Weights of a small mixture-of-experts language model, trained from scratch on English Wikipedia.
Size: 9 layers, vocabulary 8192.
Experts: 2 picks a token, a softmax router.
Training: 407M tokens, 3108 steps.
Below are experts of layer 6 (counted from 0) of a mixture-of-experts language model. Rows are named router (the router's row for the expert) and show model dimensions 0-223. Each number is 500 + 40 x the weight over its row's rms, rounded and kept within 0 to 999. Numbers have three digits each.
After each expert's rows: "comes before" lists some tokens at least twice as common just after its tokens as in all text. This comes from a sample of Wikipedia text that the model never trained on. Tokens count by the router's weight.

# expert 22
router:531468513492524475513521571476427525506543517486548581489435517480511528485490492504542543509524436528450510454451507481460488442519432450449548518507517527480492428478449423491457468499449590494535521545456496507460461525483524472459459461523517476547510519521519393555501492470495573447472461412459487483542446522481515506517528513497503513501479467482417459496543535458480500598524568567569527463521423536461473401513488466523510494484521475480532542556464478474510458415571551514470534602480532485542555504562531486499447465529454565437521478483483532538462504488566505425482410508502579536482500519575500508450544514555549547503517553529463533566445530467511514465479
comes before: "\n", " and", " of", " in", "born", " were"

# expert 4
router:445501477545497509617510543523461455569499442465473475482465525463512476483558554451546498555519529430541441487501563494446513561493553532505504521580542515499549533539516561449474518474500489499505409512521500458515506511557511517489458428502495479503482495496541457528451467494499477513464495455470497508510510476553493585512558436570494443418573506593401571438583482507531509554500421463378560511456512470465487465533555534463528445551522499515488579490558565432550485484508485482482459421517510455473485522476474501478467476508524473454529495443453498446542464509539536499473516536458515530402465467483527521471447564486494499492542500507484420519541525496522499474543
comes before: ":", "\n", "8", "9", "7", "6"

# expert 17
router:539459510525518495411494474522423534540525502497492539555454527510492515485505553567476508424532458556455540434514450496471469476491492485462509508491579552464536478513494555601582481516428454483504568432457552465448462480518488524483537520468512569443569505371571503550535507461454550454507533545431544534508530435433474470531431534451513477508461501496511507484500490503552476510458593474520525560563420416435476476545477508440517505541495491531499538446466438503519519460512465470486511571454487586576506497465504491486485519497440514547480558503521505472492502466474444515542457512497552480525557473500467555513518489452506539439558490498519551480558462465514448495561
comes before: "1", "2", "3", "4", "6", "5"

# expert 18
router:468458425513469497536448510497586473533523552518456525449548436509457391517559546505488542516529471525456482521474483549449530498526558496461535446533620449554486456503489510535545471476468445508465512482438479519529557562467501454509408488541455522451534472547481566497515520568457551519535509449521540577515521496532453502468417484513563475524585504392481522504480494476542477429498518512537526401572541516556516473459540463504508479499494484461533459527483503502549543443552552507557455526526451550480521491510442500458566497530458442504512502514498495496472547490529443511512543490422545488548540501467522552463498460474440464472504481504529558603510550521431521466496
comes before: " a", " the", " to", " in", " \"", " as"

# expert 5
router:496509456506531503489549504521372493493460426450492476492474520476538443510547460595559509473523531476431554507520497499552439605463564505425476554515553475450494496523473501470507556573486554492504471434464517442558446477540515529478504498479488513532495485583478501539523536499476483483538566551489497535499505534492466436582478530496476504576542477558418502526519460520564468591535491488560465477452536428486461460574529552423474482432488497508473474487498530496488510596540525527555410446498494503480476472397458487486434527552530483511534490539569480456467442471551484506471484464518414469499496459501531512507535488488521464458449449448523517439540504488526537523503
comes before: "|", "-", "0", "1", "2", "°"

# expert 7
router:513577523487558546494504529484534448527489577457505511532409553458480466443578493512528524519453463452518506567538496559480505475499488547443511510458466443470515486495494544493485389482536508500548579496493530466502594476435485605455533546501474485335519491487454494470497511541436421462469547514473512479551503450477498485509446510420550492446515441577494425555465531533482450439554489526494499563470502564547491524513488543495562547537505483482495509500495504510539498490513458479497494487511495537462501557516524460513539499553438513482433556467497451529525545472493520508446479459512468552539526548478467470540503512529426496414444491520496447559514587562534472476519
comes before: "9", "8", " States", " season", "th", " century"

# expert 8
router:498452429469500547444439489450535510518463514526490481567507460487483491566531527526445514477521628561526501544443430476494434464516479535523462430489566510485440566528480517529544520511482500487482507507518490510497482559557451467486491508574469518538468445460527575539533479537462459449425475485591460506520485559468453509453486470420512574434494573527486508526513452482506504497538493448445449464458593530575487432484480459495484517494489483582518585504478527501482482494491473557495492496462415558487437497519474545485450557476492465573558496464467495383519488487522542541525534489565474539516489525515428414524548505503552505575514505519545476532545508460518548497499
comes before: " ", "ed", "ing", "ion", "e", "ation"

# expert 13
router:494525438464454507533534489499509489459535545510523511403513452507568530467579476504468580508502519503385488521509507539494485461528488474577483550508460574438469552501508550473469467497457488535516505520486444496546410571504495517501506528473530486509490487513541499510490462480548501494479434525497469479448511502567543529572433509452521488502395504537477499518547509482521548498473492579503430502556392474436539449542554524465473416579515513518505453517488486437503515486503516496504589542485476486530523534480521530467488447505527437547579437485427525416468448533505551500521471488454476402512467486559484540512472468529447536496507432482490555568389531448551470497486
comes before: " ", "\n", " |", " —", " −", " +"

# expert 16
router:484432557563530451465463481497472521469547492489524548469496457486511495556394490531467517591560495529503586486527436514532476545492572502495561463471474484514489499515496461520475518500535466489469457486516527445507485563468543510512547484494529521584515499442461597479546431463545564537465451494522536411465505525538409532452448489525554507467504525486475533435500476456577490394510451511534432455469424512587481444502485472462526534499535538457513526518506471554572551519548492516481478468453484472523475543459510458488476404503411518498522550533520544499462514525549508434518508534495485471560520598537501543526525518421487504520597552480452554479470485505494478500459
comes before: "s", " was", " be", " of", " is", " York"

# expert 21
router:499474519508517531473542498460505502505440545510504520494527528493541555593387434520406488511496501624449481504430499499488485524449519546550413487509464502481522548547506514458478503528497489486466501506496414474478549498522545472485527500543462548522471487473463454495475510434476464559542563556550457490510546564487451411546472480469490521563486470535437493454481502508529526544483497437478448516507444535560478521488488422457471563534510544498483462426559470479575591551490568460492402557592487583473518480517494446581506483498500475505464480467476548514520480473447556471492446438486412543473487490502504445483461539538453491503465507531529533440529536521449544517509
comes before: " |", "0", ".", "–", "5", "4"

# expert 14
router:545496484507495567494433466589471472522523532469528501561533474520427429534481516495543451459512435536460479524472475545556421530473419458415511454492514519524484451464499536493573506534457494515516470459532498506530516454501465506530517412444508466476491477500496514558467545547452561542490524622589459474495527536513490488524500434461513493556435553518500447544453423401479462483553496479462545473484497512614556472519517526484479512527490486573531554521505503483515520507450488499469480531442489507473530518470562483586560474469410506519459530446510470485543525476518411510488436495551460513531600498512467462457512505581531509495476525472423555497529522499469561470511
comes before: " to", " by", " the", "ed", " of", " in"

# expert 1
router:492498501453526469574526491578580487529468513570458554585486481496557418469494489449505505501521572503433492483444463475475501493563510584518470462484418498453497446562534521497605537533471503506419466485443477638499480500435476519488475516527455520489458457507545516509458440533439487534595484510571510475455480535403504575529543519457499514488525537498515487528483518528457454501454476485467463491530533516445561560515468441464413495491480470504461483450550505516492472472464487510475505504526519521482463498505492534450430483419505448406470492492435576536478476506576530513501525444520535535529516523470497514577462460460500497525514485484566496487511524575549486525428
comes before: " the", "9", "8", "7", "6", " a"

# expert 11
router:582514413500455508485470560437506447530490532467446458457486534529398593421516418489470529471509514468497480436515454467435483446445516504541406528560454496451492480478422527476471529503513545452460508539488498390462502536510528468453544500539517459432484498576469393558469558483528448442533471504500511541488518507547549486505468541504499500455520494466557507471534515469496514487560548523587513539524471534522511490475528494548505542465453553497492540469504531539475525477548490492483518519533544464500526453571531506502529572563463485484474478512505434497473445498484471564384586499540457422500516515490537563527500500489502470507559539507502578546444472451488523467538
comes before: " |", ")", ";", "N", "}", " ("

# expert 9
router:486528526507496483446566461484484563498490535573508589609583468483471495501484417485501537535465505582528470456503468457533564475504425569511466418434453469483526473469556508478574510474484484501520451474491474493487468455462479551466455505501500476489441455551522497499505545542448583550565529502492487492489506483454541605486445532492517508589529515437503495479416531481535515563532486553543558552439459479520450520577546566440471440512485546482516451472485478555526566463548553496426502519439536518525548528445500441457482405405448494513490499503489478523504536498499501509526540484426445492513521475495537517518482537514484557502485496526590542532465490515505499491458
comes before: " the", " a", " his", " its", " her", " their"

# expert 10
router:550512487480452478519519593551448534520519531484457506562484478528440516464514561547525527460455556511525539546493517506526481476493477448483462500578457542555524509506463470565498555476537589509529555554477528484496524418545464477529574464489494459540521515525447479514478512503499541511427526511481443462519425508545485493443588496483486486510451473520532485527513461458445476484552555503506508455528446415559499456498493509497523526497478439480489523522536545432450434454462524508457572481513545431523512511502527491545545448497548575502465515547512498538513491539520414518521452468555545420602527530621454464501533506525521504503552562469390455491553569446573483519518
comes before: " of", "s", ",", ".", " and", " in"

# expert 19
router:514497524537461526410470565446505483545546543514493510545469489471541499480484534517489528445466481515476513432508474436507528491573519511500487488477514588555485487509499427504505475485430576497524561532544533574460530547459500486501490503515467462459478502528479495499448490552547613478506498439433563495475475466519532450502499477542433544435429486505496536494558508484427489517588489524617459492567457511412493465477538503448470504507487463512519526559474493520556445416537515512474494533483527518519561622459488529483546497465503639453479490475549539486433531450520467492466519520507574433477491536463499519454533478504445559487456532514482454495502541475430491425487
comes before: "\n", " The", "==", " and", "The", " He"

# expert 15
router:480498541524522515548517482464491471478554389482495473467529559464500526475460437472514500469485458433549486548499492608505451467520513434512509540530458444543539468473506454486472503459581478495503609512492468526530507537484440502545464502448532536438552465491497403548467508446469426458462482524414526479540491489497556412519564525560441443531489521458536485540455419510421505439513502534482517470538550439534495506433504425549521467571486466472502456450501508534424546560469484475532511506504573501522471519527505486496525473573501551561506570512491427474536518458436483505524519540521511486474454482475521502522447442544561463542486559467426502524478501537520550572485
comes before: ",", " (", "'", " and", ";", " was"